Below are experts of layer 8 (counted from 0) of a mixture-of-experts language model. Rows are named router (the router's row for the expert), up (a neuron's input weights, with its number), down (a neuron's output weights, with its number) and show model dimensions 64-127. Each number is 200 + 40 x the weight over its row's rms, rounded and kept within 0 to 999.
After each expert's rows: a language model's description of what the expert responds to. This comes from a sample of Wikipedia text that the model never trained on.

# expert 20
router,101,200,195,200,170,213,207,179,186,217,230,197,148,198,172,173,161,200,245,245,195,178,216,148,171,226,220,172,139,164,191,156,204,205,212,227,154,191,211,238,177,263,172,202,133,155,219,120,222,199,224,239,164,243,191,168,188,94,198,199,116,142,241,222
up0,197,174,229,168,184,230,216,112,219,163,226,248,228,207,217,190,218,155,208,170,167,184,221,199,237,236,135,105,232,174,221,171,167,150,223,228,218,208,218,165,243,193,153,211,174,171,156,163,169,206,165,219,139,180,155,167,170,197,248,274,247,223,148,166
down0,182,183,233,172,216,132,225,237,139,220,224,175,194,241,242,189,278,180,215,209,150,140,201,184,222,150,197,222,137,141,214,232,250,195,132,244,237,244,189,122,137,171,184,162,230,110,190,226,166,233,228,160,165,212,187,306,160,245,218,241,150,203,132,239
up1,185,281,139,246,137,212,187,248,199,257,250,179,233,232,225,177,137,260,186,77,145,162,243,242,217,289,305,160,176,206,164,199,184,250,254,211,172,167,179,129,157,194,214,156,238,194,160,274,207,215,218,151,134,223,234,229,172,148,155,202,223,250,210,219
down1,230,183,262,150,207,226,178,200,228,222,259,203,243,170,191,197,226,206,155,258,244,178,263,243,98,195,184,159,178,143,140,181,196,128,147,164,211,205,176,264,176,171,159,241,189,137,209,193,157,182,223,231,246,181,215,152,186,253,211,300,212,203,211,219
up2,170,168,143,163,203,185,178,225,248,189,196,209,188,208,234,231,171,178,176,230,93,185,223,216,300,286,217,172,204,266,273,169,201,210,230,194,180,204,275,243,239,220,236,207,171,191,281,219,192,178,230,254,151,269,246,181,96,171,164,193,146,147,189,184
down2,134,254,181,275,128,148,173,224,171,141,279,178,225,171,242,160,236,218,197,167,211,168,162,187,202,214,249,188,276,247,131,201,210,132,188,187,245,247,162,150,231,195,185,207,185,266,193,237,292,235,249,150,176,190,177,185,211,242,170,247,156,236,229,223
What it handles: Person first names. Given names and initials of people, often in tables and lists, such as Jimmy, Terry, J., U., plus sentence-final periods.

# expert 34
router,112,219,236,110,129,238,184,124,255,230,264,164,176,216,209,225,122,185,208,147,177,218,231,147,186,196,215,212,168,194,113,190,232,173,236,228,287,210,228,248,155,244,192,273,151,144,262,169,209,229,157,259,191,225,270,115,137,197,244,242,120,169,149,222
up0,244,73,250,197,241,221,143,212,196,228,183,196,263,200,180,191,227,99,242,185,165,155,210,214,240,197,135,106,191,265,173,194,211,200,203,234,116,216,208,180,199,221,252,236,259,241,201,189,199,162,196,206,212,174,196,232,138,117,174,244,165,170,215,170
down0,189,200,177,232,183,119,230,181,258,187,179,133,208,184,287,143,246,257,203,223,154,180,254,248,172,182,237,204,188,134,240,227,215,202,242,172,173,207,188,197,217,147,255,125,240,146,153,271,184,167,193,189,148,170,218,256,225,198,203,173,311,215,168,227
up1,175,219,180,126,156,279,180,197,257,178,292,199,261,186,272,146,221,216,225,200,199,128,230,199,190,263,150,228,140,179,225,161,181,29,172,246,212,140,181,169,196,183,155,275,177,180,184,237,197,265,203,251,165,254,221,187,197,160,222,167,138,170,183,210
down1,188,167,218,271,188,264,136,181,253,121,328,135,242,308,192,261,273,180,147,186,189,287,171,205,175,174,175,266,159,142,177,186,136,191,143,247,188,156,163,227,208,158,184,250,179,250,194,200,235,142,238,256,155,191,203,220,169,184,193,236,149,248,179,201
up2,170,235,175,158,188,229,215,163,197,174,187,206,230,300,208,198,225,183,214,188,234,273,258,199,229,153,143,261,196,179,246,227,221,256,208,252,133,164,176,190,173,312,143,223,251,164,203,202,188,139,186,193,129,162,238,193,221,186,234,248,127,179,197,258
down2,200,166,187,185,222,208,252,180,233,170,156,231,162,239,255,201,190,188,215,214,154,206,194,164,236,201,254,189,223,213,203,178,246,173,190,163,220,154,219,177,191,202,234,193,228,205,202,211,215,149,238,188,179,142,160,192,294,179,181,220,198,221,265,241
What it handles: Name and taxon endings. Final pieces of Latin species and genus names and surnames: -ensis, -idae, -ella, -ović, -sson, plus suffixes like Jr., III, et al.

# expert 21
router,257,225,253,245,164,195,205,225,216,165,264,190,149,92,191,187,176,162,192,195,237,150,175,103,234,201,248,214,157,229,198,159,201,136,206,202,219,202,232,279,173,205,182,240,159,252,207,207,182,215,241,223,180,147,280,113,169,133,217,206,218,198,217,161
up0,204,183,180,204,263,149,226,260,224,180,227,171,223,92,202,185,168,230,189,256,204,274,178,215,137,134,182,241,175,254,181,144,221,159,235,233,224,203,140,231,217,171,262,200,201,261,193,149,192,174,183,235,176,222,174,138,213,140,236,150,141,177,188,174
down0,208,170,179,198,212,150,236,204,159,165,136,224,238,257,268,167,180,266,193,263,163,145,209,140,190,278,107,173,173,244,207,203,139,228,235,216,242,154,144,216,214,212,199,198,217,208,171,94,191,192,159,114,208,182,185,182,191,160,191,205,169,226,194,235
up1,199,191,152,202,226,246,171,210,248,191,233,223,205,110,265,203,144,180,170,230,252,196,154,160,238,189,244,187,206,240,133,182,189,173,138,264,153,158,229,289,228,180,194,232,201,272,177,169,227,210,241,196,245,224,292,226,184,218,208,166,164,243,217,204
down1,222,234,163,172,192,276,192,173,203,212,185,178,280,161,134,214,175,167,140,174,289,195,193,231,177,187,245,180,170,226,201,110,183,201,272,231,140,247,223,183,196,189,215,229,227,259,157,206,210,157,267,184,224,161,174,218,279,207,148,174,225,274,256,162
up2,294,143,168,230,185,267,132,210,223,253,185,208,186,207,223,167,174,218,175,152,206,169,179,133,262,214,201,184,139,118,134,123,241,207,213,203,205,99,184,267,162,175,160,158,134,303,254,163,241,167,191,127,196,201,147,189,239,197,187,191,186,298,192,147
down2,258,164,214,192,245,261,262,213,183,225,160,151,211,188,213,218,197,289,217,154,255,237,142,175,196,246,183,221,201,265,156,125,183,227,127,181,176,236,211,287,187,240,267,189,163,221,232,195,176,184,193,185,176,144,200,139,209,203,126,132,201,207,231,136
What it handles: Word-initial T/H/S/C/M. Single first letters of words, mostly T, H, S, C, M, often after a comma or line break, as in Toledo, Taxonomy, Hollis.

# expert 46
router,206,212,215,180,223,193,212,200,113,112,244,151,240,222,224,121,172,136,230,185,174,227,172,173,109,219,187,178,158,214,150,199,225,165,176,163,235,202,172,172,161,228,258,289,196,157,231,229,233,238,229,245,190,231,266,248,188,146,239,267,246,161,198,246
up0,245,241,229,198,199,214,188,166,156,223,208,116,156,195,179,222,235,279,253,173,232,145,266,239,158,219,179,275,237,200,209,247,200,180,247,189,261,231,249,159,197,245,230,206,172,184,213,215,214,229,156,224,199,166,211,166,183,156,249,287,183,285,204,161
down0,227,221,263,143,264,198,223,155,173,212,185,285,232,306,188,214,254,169,177,210,172,199,187,185,183,215,164,227,60,256,214,187,157,219,179,207,178,250,214,270,146,191,224,247,160,220,208,192,187,223,162,214,170,201,159,185,174,256,152,243,153,228,215,179
up1,231,169,175,208,227,197,270,190,243,202,198,224,272,167,218,210,164,141,191,211,128,248,210,156,166,172,191,235,157,255,167,249,156,180,256,174,218,250,189,274,194,163,207,183,140,170,151,249,199,241,187,154,101,196,153,163,208,76,151,230,185,181,205,197
down1,145,224,175,145,239,224,238,123,132,170,96,205,165,223,267,220,226,237,224,116,143,217,150,203,202,232,169,210,156,203,200,149,194,243,190,281,231,220,147,156,191,199,219,162,122,195,183,181,202,280,226,185,247,122,189,183,192,226,191,190,281,178,230,248
up2,219,227,294,193,215,219,257,196,96,185,194,150,171,126,248,222,225,238,196,189,160,264,230,154,115,234,225,218,109,190,205,191,253,141,201,190,233,218,188,210,210,226,197,201,127,245,180,169,186,178,192,192,196,204,210,238,177,168,216,260,173,184,172,244
down2,157,148,211,240,185,150,159,259,222,266,275,204,264,199,196,243,191,270,270,175,216,192,221,229,188,264,238,178,230,176,189,128,237,172,293,221,204,170,256,227,214,177,168,188,180,215,227,176,168,309,254,231,226,109,155,188,278,221,205,170,175,270,121,271
What it handles: Infobox field labels. Labels and values in infobox or taxonomy lists, like "- Genus", "- Species", "- Original network", "Distributed by", plus " =" in headers.

# expert 43
router,149,181,214,156,208,233,153,194,228,230,208,191,151,258,132,141,185,172,263,222,204,191,219,184,216,242,240,150,208,116,186,164,171,173,239,209,219,194,222,214,169,227,194,194,157,147,230,105,230,226,235,192,190,164,233,169,160,230,214,254,208,212,235,253
up0,171,155,223,171,192,194,184,273,176,214,220,187,249,178,157,120,188,258,186,231,150,220,198,308,198,134,205,190,169,242,120,228,204,228,171,180,146,191,227,224,145,213,124,228,162,209,201,193,120,176,187,198,137,234,193,176,202,191,191,211,245,170,239,150
down0,231,154,207,140,150,266,239,257,269,256,179,227,166,179,215,179,144,211,222,194,201,202,189,217,160,223,170,171,141,268,212,216,150,211,226,212,174,145,184,194,237,150,198,251,115,222,276,193,177,181,208,258,266,145,208,178,177,190,141,126,157,195,200,157
up1,191,236,211,151,180,234,153,261,217,151,192,235,183,197,221,246,225,192,129,248,250,284,199,210,233,215,130,189,169,237,185,159,202,239,155,256,202,171,180,232,215,151,180,137,138,148,262,144,193,204,194,256,268,193,185,209,196,179,223,199,155,178,194,138
down1,163,237,181,191,290,206,135,213,147,213,222,189,230,239,190,193,210,155,209,261,236,163,179,181,215,229,164,187,215,245,258,140,174,180,182,203,175,123,261,241,142,253,151,171,146,193,225,183,189,161,200,221,218,199,202,179,248,143,114,224,243,210,206,273
up2,182,226,196,182,211,212,192,131,271,115,244,148,212,201,179,203,205,261,248,177,268,188,214,181,211,176,196,176,261,203,169,204,131,207,225,194,263,142,251,194,227,179,159,184,130,186,148,154,266,268,186,254,183,151,205,129,128,25,138,221,166,190,248,142
down2,250,179,222,212,207,131,214,245,184,191,161,228,204,233,219,177,213,195,181,225,156,156,134,180,199,236,219,212,159,224,201,194,233,232,201,158,135,213,174,219,168,207,220,224,240,182,252,244,161,205,168,149,162,246,211,298,219,282,276,189,163,183,175,161
What it handles: Title and name words. Capitalized words inside song, film and book titles or personal names, such as You, Love, Night(mare), Dead Friend, Bey(erholm).

# expert 26
router,176,230,264,126,102,218,176,169,209,228,248,181,177,232,206,192,159,209,226,179,197,219,260,159,168,165,179,178,198,192,219,164,266,227,224,202,157,211,253,255,158,209,188,192,186,163,254,154,184,239,219,225,142,216,286,144,170,197,182,251,131,203,228,233
up0,254,197,250,93,191,210,218,190,222,264,175,194,149,222,205,144,156,225,233,174,170,161,190,209,140,181,260,245,179,213,206,209,176,127,176,194,178,245,266,217,197,189,186,168,189,186,298,168,242,150,146,190,117,228,221,189,214,209,279,195,154,179,213,136
down0,199,154,209,294,150,281,203,196,306,154,298,225,196,219,258,261,193,174,202,215,253,234,227,161,199,160,184,168,222,208,131,158,203,297,200,121,218,171,208,175,272,144,150,254,183,110,166,181,217,202,226,222,175,189,175,212,182,241,163,158,164,239,165,233
up1,172,166,175,221,169,266,229,182,189,170,229,135,197,231,154,171,259,147,179,181,189,169,168,164,212,203,185,252,172,212,162,199,105,200,180,196,180,216,206,234,242,169,215,222,237,262,188,166,207,142,181,214,181,158,248,127,271,256,191,182,167,287,221,228
down1,214,213,126,198,176,179,189,178,227,196,235,153,151,124,186,150,230,190,201,249,147,217,173,202,171,236,213,311,189,120,163,154,171,188,163,229,158,230,148,156,256,260,270,203,211,175,237,279,201,157,152,207,227,125,254,248,202,212,214,232,228,186,221,245
up2,224,226,197,139,162,175,169,246,163,218,282,171,207,203,121,162,155,229,290,263,214,198,269,269,235,232,119,198,241,207,233,190,213,179,171,259,213,195,137,219,163,178,169,179,181,243,194,185,248,225,205,198,187,123,280,207,184,169,232,195,204,175,170,178
down2,205,223,206,176,220,111,176,173,170,171,160,199,286,166,209,201,222,207,220,151,282,82,226,252,95,287,236,136,179,238,240,171,214,191,246,285,150,202,235,206,116,230,154,232,240,174,212,140,189,162,178,179,178,172,169,156,222,119,162,173,199,212,147,133
What it handles: Periods and decimal points. Sentence-final periods, often fused with word endings (es., ation., ".), and decimal points or digits inside numbers in statistics and tables.

# expert 17
router,151,203,136,228,131,176,257,154,219,234,211,284,217,205,162,176,170,186,266,158,251,240,157,168,196,199,217,197,185,159,190,226,188,252,219,144,214,145,248,213,223,194,277,182,145,188,150,200,182,206,208,192,177,188,261,186,100,134,218,240,220,152,236,176
up0,211,324,161,217,169,178,184,181,163,154,214,191,171,152,155,234,257,204,206,241,247,197,202,196,160,149,240,207,219,202,177,193,226,291,193,197,166,149,199,152,181,213,193,209,148,180,185,207,154,235,141,148,162,197,215,261,217,155,229,283,184,101,224,217
down0,158,249,246,275,303,187,233,189,223,162,246,226,157,180,189,217,177,110,234,128,243,163,168,194,187,123,236,198,272,126,142,216,186,256,218,164,197,215,172,223,159,149,136,192,203,179,174,208,147,199,183,186,220,187,170,213,202,230,165,283,229,234,236,193
up1,112,177,170,239,263,187,322,143,219,235,196,160,181,178,199,226,228,253,198,175,145,211,223,249,134,154,232,230,143,250,224,203,242,186,146,276,164,191,289,230,202,182,210,183,237,186,221,148,245,153,253,110,182,216,205,211,119,137,168,203,244,219,228,222
down1,235,295,114,199,160,230,217,173,232,213,196,212,288,185,155,213,174,307,221,180,193,263,140,170,175,124,209,168,128,189,230,171,229,216,157,249,187,259,203,216,190,183,138,183,239,181,215,194,175,166,140,161,237,197,185,193,210,166,181,219,160,211,207,222
up2,139,172,272,163,207,162,181,154,223,223,169,214,209,177,170,256,220,215,145,271,163,242,238,130,93,206,161,120,153,199,153,207,139,211,196,219,163,207,183,202,240,268,84,216,220,229,193,228,252,246,199,251,265,246,209,229,143,179,198,198,206,198,215,179
down2,221,193,173,142,132,121,169,193,272,219,245,224,232,147,181,250,150,229,166,173,181,281,215,181,119,258,154,151,191,165,159,182,155,153,213,216,165,158,181,172,199,136,182,193,224,178,220,238,221,284,156,143,200,266,186,271,181,264,231,341,318,207,217,173
What it handles: Word-initial consonants D/B/G/W. Capital or lowercase first letters of words split off as single tokens, mostly D, B, G, W, K, F, e.g. Pale Waves, bloodworm.

# expert 11
router,177,281,139,145,166,178,205,161,179,197,233,180,165,219,217,181,155,225,221,204,171,190,291,205,198,210,245,173,127,197,173,122,211,155,176,222,222,172,232,212,164,255,141,254,192,162,220,205,213,276,138,211,217,203,239,256,212,246,246,218,183,186,206,247
up0,256,160,204,154,209,229,247,222,195,266,216,148,179,244,212,178,86,179,196,105,179,178,198,309,211,192,209,191,205,234,200,217,155,240,207,201,164,183,190,187,219,187,147,161,160,204,226,239,218,167,184,93,191,182,197,187,266,184,245,218,278,154,142,194
down0,292,179,208,201,192,176,204,195,209,200,170,199,207,231,198,164,215,227,156,294,260,216,228,223,173,172,288,176,221,212,221,190,147,222,287,192,130,142,301,189,224,239,190,168,176,223,213,182,174,253,196,193,254,193,220,251,254,270,172,221,197,183,222,117
up1,203,165,249,187,224,198,186,230,210,130,193,205,225,167,141,177,165,182,156,207,166,269,199,176,155,236,195,144,175,154,280,242,277,201,233,178,232,273,177,199,136,162,168,137,191,177,207,209,283,210,264,223,221,244,232,255,204,145,251,230,142,159,192,174
down1,167,220,229,192,210,127,171,218,159,208,205,284,229,203,210,226,204,206,207,225,213,248,215,217,249,165,204,148,253,200,161,193,151,200,232,193,208,227,225,205,314,141,243,203,180,192,223,208,163,197,139,124,202,259,286,241,256,238,289,210,212,170,165,202
up2,154,175,207,183,243,210,243,218,170,224,282,169,162,206,210,262,194,196,192,228,267,220,217,212,189,249,202,147,132,148,187,203,164,228,104,73,303,125,194,190,260,105,184,213,209,171,244,177,172,202,180,163,211,180,199,170,200,166,213,163,242,191,177,269
down2,237,249,123,173,159,271,241,154,180,180,220,203,180,201,211,182,246,194,204,188,179,149,208,137,224,265,149,201,191,183,233,199,142,170,158,234,306,210,115,212,119,204,167,136,216,228,217,162,136,194,275,174,210,141,199,109,157,172,193,199,210,205,168,130
What it handles: Clause connectors, auxiliaries. Function words continuing a narrative sentence after its subject, such as was, were, and, which, but, who, also, he.

# expert 2
router,156,150,193,179,180,215,229,198,178,214,155,219,206,210,220,202,238,168,267,262,141,216,243,182,128,179,221,193,150,126,181,154,231,246,242,224,219,134,205,192,173,208,240,217,155,145,239,154,191,219,207,197,167,287,253,184,145,173,285,234,135,169,251,296
up0,158,203,258,195,225,186,231,142,242,162,214,200,217,218,198,224,248,182,236,250,252,291,228,195,163,238,159,131,200,190,184,197,204,163,192,138,219,233,176,239,230,203,158,205,204,268,256,155,219,199,223,212,230,186,269,197,227,206,281,259,190,204,143,180
down0,204,171,220,214,182,194,201,200,207,175,254,88,201,226,221,211,244,228,209,224,207,205,253,127,205,170,237,268,149,241,202,161,203,279,189,242,182,221,238,165,203,110,202,185,235,204,136,126,199,129,208,202,240,141,193,255,244,218,208,256,202,235,236,176
up1,201,143,153,187,237,215,191,223,288,178,240,244,202,218,184,193,201,216,204,148,158,201,234,182,208,246,210,202,186,153,237,251,168,243,176,186,155,166,200,211,257,197,106,117,153,298,205,184,216,210,225,171,202,226,179,234,192,245,207,226,180,205,248,180
down1,198,146,229,224,209,174,177,193,179,261,147,217,222,208,180,148,227,149,115,264,248,206,208,150,142,214,253,198,184,213,210,186,139,151,182,218,164,237,206,209,115,161,182,174,295,242,255,162,178,200,161,216,175,282,176,156,198,172,171,220,294,170,233,216
up2,187,171,231,162,193,188,205,163,153,190,228,187,220,234,298,231,192,262,242,279,186,191,208,201,195,179,251,135,108,166,150,182,263,265,211,168,177,163,130,175,147,211,274,154,131,254,225,182,144,170,190,142,201,167,195,173,237,177,226,193,97,210,222,264
down2,278,202,175,246,143,239,146,176,153,214,200,201,256,129,167,259,168,221,241,308,242,170,173,134,188,292,174,151,172,198,202,214,157,276,207,158,193,211,210,140,115,197,234,262,234,211,203,228,241,198,213,226,219,199,231,293,232,181,187,187,192,261,301,191
What it handles: Clause-linking prepositions. Prepositions and conjunctions after verbs or nouns in running prose, starting a phrase: of, for, as part of, into, while, until.

# expert 33
router,172,223,110,137,195,216,213,107,264,268,253,135,233,171,214,198,205,266,249,185,201,167,197,185,141,170,216,199,251,186,188,117,179,172,299,222,243,218,254,229,171,167,186,245,186,148,213,185,146,273,246,220,222,203,208,203,146,168,233,209,197,136,230,277
up0,154,166,207,163,214,136,173,163,192,207,183,165,162,160,212,191,216,223,225,228,256,218,185,205,94,288,284,92,239,183,232,221,214,197,201,193,202,172,176,219,194,110,166,167,212,161,264,167,155,222,172,197,184,189,130,155,160,187,125,235,156,228,181,215
down0,225,200,206,170,135,141,229,205,272,225,218,263,183,169,229,204,211,121,191,222,197,214,199,130,290,252,141,164,215,206,221,262,252,272,188,236,232,172,203,213,231,236,222,194,126,196,173,253,214,270,147,214,240,181,191,169,194,203,195,163,229,176,309,146
up1,157,224,194,225,143,224,101,202,242,210,273,181,215,190,132,232,262,150,211,267,215,217,228,233,248,198,206,200,185,207,147,150,191,280,260,228,108,167,267,231,104,206,203,251,193,132,132,131,264,261,294,225,181,253,169,244,162,121,172,192,204,175,153,257
down1,153,144,252,273,211,253,234,190,104,170,252,199,189,239,231,291,206,147,214,204,234,224,247,232,222,237,289,238,178,181,193,180,206,212,201,255,269,116,178,210,197,192,144,166,125,137,192,243,193,266,261,198,193,281,218,200,161,100,213,198,206,84,175,202
up2,173,251,124,100,249,229,217,165,213,242,190,182,235,231,222,182,231,177,171,214,204,191,206,137,157,138,175,203,205,180,188,168,170,195,199,185,173,232,196,199,283,192,237,197,220,317,221,158,192,189,183,244,221,236,247,191,193,160,224,214,188,148,241,229
down2,207,221,219,209,158,225,186,114,93,170,261,147,177,153,222,183,226,243,181,180,190,154,222,227,212,228,186,161,262,204,176,217,241,179,191,159,208,209,200,193,194,234,154,194,116,310,182,172,148,225,158,268,204,133,235,149,220,208,247,251,137,208,112,252
What it handles: Institution name words. Words inside names of organizations, e.g. National, University, College, Army, Museum, NCAA, and place words before them.

# expert 37
router,183,245,196,151,112,138,192,121,198,244,211,184,190,197,161,212,228,193,197,150,162,238,157,135,162,188,230,252,201,225,155,226,223,174,205,255,265,190,242,237,143,235,175,266,186,174,269,228,196,215,142,225,179,238,232,156,223,163,245,216,180,137,167,201
up0,218,202,155,210,230,217,187,253,170,207,207,249,197,226,206,192,169,192,246,210,145,161,229,224,171,233,207,278,185,156,224,210,215,248,215,62,255,207,211,199,208,113,178,265,298,197,262,216,213,129,185,207,212,245,186,198,174,224,255,146,213,148,177,238
down0,175,121,161,181,255,253,193,226,204,170,181,204,171,225,163,132,252,192,213,267,222,163,202,194,111,261,266,151,242,193,187,143,131,168,151,245,189,222,183,177,235,213,207,164,197,213,242,249,131,181,189,213,199,209,199,227,273,210,238,285,222,260,196,188
up1,234,265,159,180,204,220,186,175,187,278,203,214,238,252,276,157,172,140,198,179,180,186,174,236,218,219,239,208,166,152,206,223,271,191,152,182,157,173,182,184,238,184,169,196,166,158,236,171,195,124,229,183,219,198,196,204,274,183,212,251,249,189,204,208
down1,239,240,266,231,218,170,177,232,234,228,201,223,196,183,254,235,192,178,258,248,216,267,142,161,168,204,275,168,205,184,184,298,251,161,118,211,200,223,171,195,141,213,206,194,181,269,238,261,238,170,147,189,181,216,207,208,239,198,208,187,252,188,236,186
up2,220,186,196,231,164,251,179,141,218,203,159,206,136,249,171,183,207,222,216,181,247,173,168,221,172,233,275,205,208,219,209,208,171,198,211,158,197,235,245,238,237,144,242,159,230,277,202,222,240,234,152,186,167,214,265,188,193,244,218,201,227,202,261,222
down2,210,183,204,163,177,168,198,186,182,307,222,249,214,164,251,125,174,185,116,181,211,275,186,203,153,262,193,141,301,205,139,165,183,152,208,206,268,176,206,162,210,274,185,227,192,163,227,147,275,204,234,235,99,246,198,209,167,203,179,194,174,160,225,229
What it handles: Year endings and districts. Final digits of years after a split first digit, e.g. 2013, 1989, 2000, plus dates, ordinals, and the word district.

# expert 1
router,191,186,141,144,224,155,195,211,170,157,215,195,162,205,210,221,189,190,237,184,144,207,197,187,251,303,225,204,181,162,178,169,240,155,226,229,345,244,193,180,151,192,172,246,90,165,269,202,147,287,236,210,204,227,196,197,158,87,195,229,101,187,273,129
up0,203,202,218,264,184,251,167,245,313,224,234,149,173,169,219,207,216,219,184,174,142,234,147,207,152,253,140,196,158,211,165,245,196,176,177,243,253,224,264,260,219,207,190,252,186,209,275,168,172,189,164,170,190,172,176,188,163,134,237,296,162,175,174,243
down0,129,178,156,210,251,141,236,267,173,131,193,142,167,127,179,220,245,246,198,169,178,164,232,141,224,239,180,186,187,193,165,232,216,200,236,269,293,293,200,191,141,170,220,204,153,180,259,232,212,252,234,188,254,112,231,175,211,122,183,189,163,201,201,195
up1,218,140,224,211,256,247,167,226,248,137,251,222,229,115,136,281,220,195,247,161,173,163,156,187,233,259,227,151,254,169,175,196,125,161,248,201,165,142,208,275,262,121,176,254,150,151,164,151,235,256,164,179,243,197,163,249,247,118,222,180,143,239,244,186
down1,198,180,148,195,174,154,259,189,131,156,173,181,309,179,279,201,250,155,223,239,166,176,213,140,169,175,199,177,249,233,136,219,227,175,184,231,166,225,162,177,176,229,211,218,214,240,164,234,172,105,209,135,273,219,202,170,160,160,240,163,184,249,214,199
up2,170,214,181,228,265,215,222,251,186,152,185,220,167,162,205,209,207,168,153,248,160,149,235,209,140,185,123,176,117,211,160,160,174,127,231,164,242,226,160,164,153,257,167,212,259,209,198,140,130,241,264,187,188,199,202,216,173,246,185,184,145,172,188,205
down2,201,246,206,210,131,227,193,163,223,170,218,111,195,270,178,182,232,197,237,189,236,248,325,269,212,149,216,239,130,175,194,244,213,177,252,241,177,175,172,197,190,182,222,191,243,172,200,192,181,234,239,282,261,175,167,181,219,229,202,198,209,205,254,206
What it handles: Table headers and cells. Cells in wiki tables such as column headers, small numbers and row labels, e.g. Party, Turnout, No., Score, and track numbers.

# expert 30
router,202,206,142,154,125,206,263,204,246,228,178,221,161,154,241,201,190,207,178,180,97,193,202,199,161,264,143,168,188,179,179,167,186,227,289,242,266,166,193,195,170,221,242,206,176,138,188,169,185,164,167,238,176,204,151,197,165,144,233,213,191,144,268,228
up0,210,204,187,173,279,165,203,186,209,227,193,274,243,172,163,125,163,196,194,204,206,174,290,234,174,153,180,216,193,249,160,163,220,156,221,120,231,207,212,170,172,141,142,87,176,217,180,217,199,164,224,127,190,255,195,209,171,145,292,162,292,224,274,253
down0,189,221,182,282,177,154,144,232,177,160,254,56,160,215,292,177,219,207,220,196,240,228,195,257,182,219,198,274,189,254,149,146,175,237,197,196,202,230,233,108,258,170,207,276,228,238,288,202,187,196,173,194,243,301,233,146,206,144,181,233,251,238,209,249
up1,237,191,194,191,168,204,230,208,234,207,142,117,201,218,240,185,241,229,214,100,187,173,141,171,170,258,178,153,167,196,146,115,110,179,229,149,156,151,227,231,179,202,254,157,213,218,122,249,270,165,204,221,238,211,186,226,191,166,164,173,230,160,183,197
down1,133,181,190,190,195,267,249,205,133,187,191,135,223,201,180,231,153,195,218,196,213,222,269,202,149,222,263,232,240,180,195,191,154,241,272,205,197,204,226,163,197,139,285,241,210,133,197,229,228,212,251,152,239,191,206,218,150,155,151,214,225,156,175,254
up2,127,183,246,195,216,195,168,193,225,156,225,248,297,165,167,152,218,214,216,203,149,141,205,183,258,258,194,223,222,79,226,182,190,177,240,173,250,261,226,119,144,246,212,99,203,227,218,208,233,187,141,134,197,245,168,165,169,234,149,168,188,202,196,201
down2,111,198,173,194,270,187,157,206,193,179,190,215,184,281,192,201,210,169,202,195,168,204,239,203,150,183,173,158,154,179,192,208,202,192,221,205,221,265,319,149,211,180,227,149,195,200,135,208,207,291,192,199,180,164,167,198,214,165,194,211,219,167,181,213
What it handles: Sentence-opening prepositions. Prepositions, articles and and that open a sentence or phrase, often after a blank line: In, On, After, an, under.

# expert 28
router,220,267,67,168,169,235,204,157,178,151,226,254,177,236,205,220,223,221,186,238,149,246,176,193,200,201,239,166,176,122,164,201,222,235,235,172,242,227,253,176,134,188,133,252,178,193,218,186,197,235,180,190,148,195,154,213,166,256,204,200,129,144,233,191
up0,168,218,178,188,254,289,169,183,210,203,184,210,196,183,190,201,177,212,210,190,176,251,240,126,176,230,205,110,169,181,219,213,252,195,240,203,230,252,186,224,167,213,227,228,272,185,153,190,219,183,201,179,205,241,226,215,224,220,145,220,208,217,221,190
down0,185,220,169,213,222,176,141,227,202,189,153,113,168,241,185,208,211,205,191,186,167,155,227,150,185,227,148,232,221,217,181,130,222,263,191,213,260,183,183,247,214,144,236,164,275,232,171,222,115,170,189,192,228,222,221,203,143,204,173,177,256,304,264,193
up1,189,254,238,196,153,248,205,166,216,237,185,205,154,133,217,190,127,184,155,133,215,181,171,171,217,141,256,172,243,179,177,160,236,209,217,311,289,192,214,183,304,202,186,158,186,219,245,101,286,222,177,196,161,208,222,166,174,215,228,238,169,215,168,244
down1,204,127,244,233,255,266,153,237,292,242,187,103,180,139,187,227,155,220,183,248,215,138,182,270,175,157,234,167,201,235,211,234,201,197,156,210,140,225,131,196,222,236,244,183,229,196,207,241,183,216,183,234,176,173,230,204,221,175,169,244,161,253,166,224
up2,165,263,131,223,135,228,181,234,218,214,215,175,255,236,239,204,285,245,167,176,168,259,215,180,177,133,291,195,245,150,212,106,181,238,119,256,208,200,178,215,212,185,179,202,296,162,218,177,209,122,183,217,266,263,169,132,168,211,234,226,226,174,174,198
down2,168,232,199,201,184,258,183,273,293,207,218,228,187,301,260,138,195,172,234,219,224,240,204,211,237,180,224,173,208,248,155,183,295,175,211,180,182,149,125,234,198,216,176,163,204,208,236,185,112,183,245,212,166,158,142,141,215,224,193,226,179,209,173,153
What it handles: Plural noun endings. Plural suffixes and plural nouns ending a noun phrase, often before of or are, such as -ations, -ities, people, teams, members.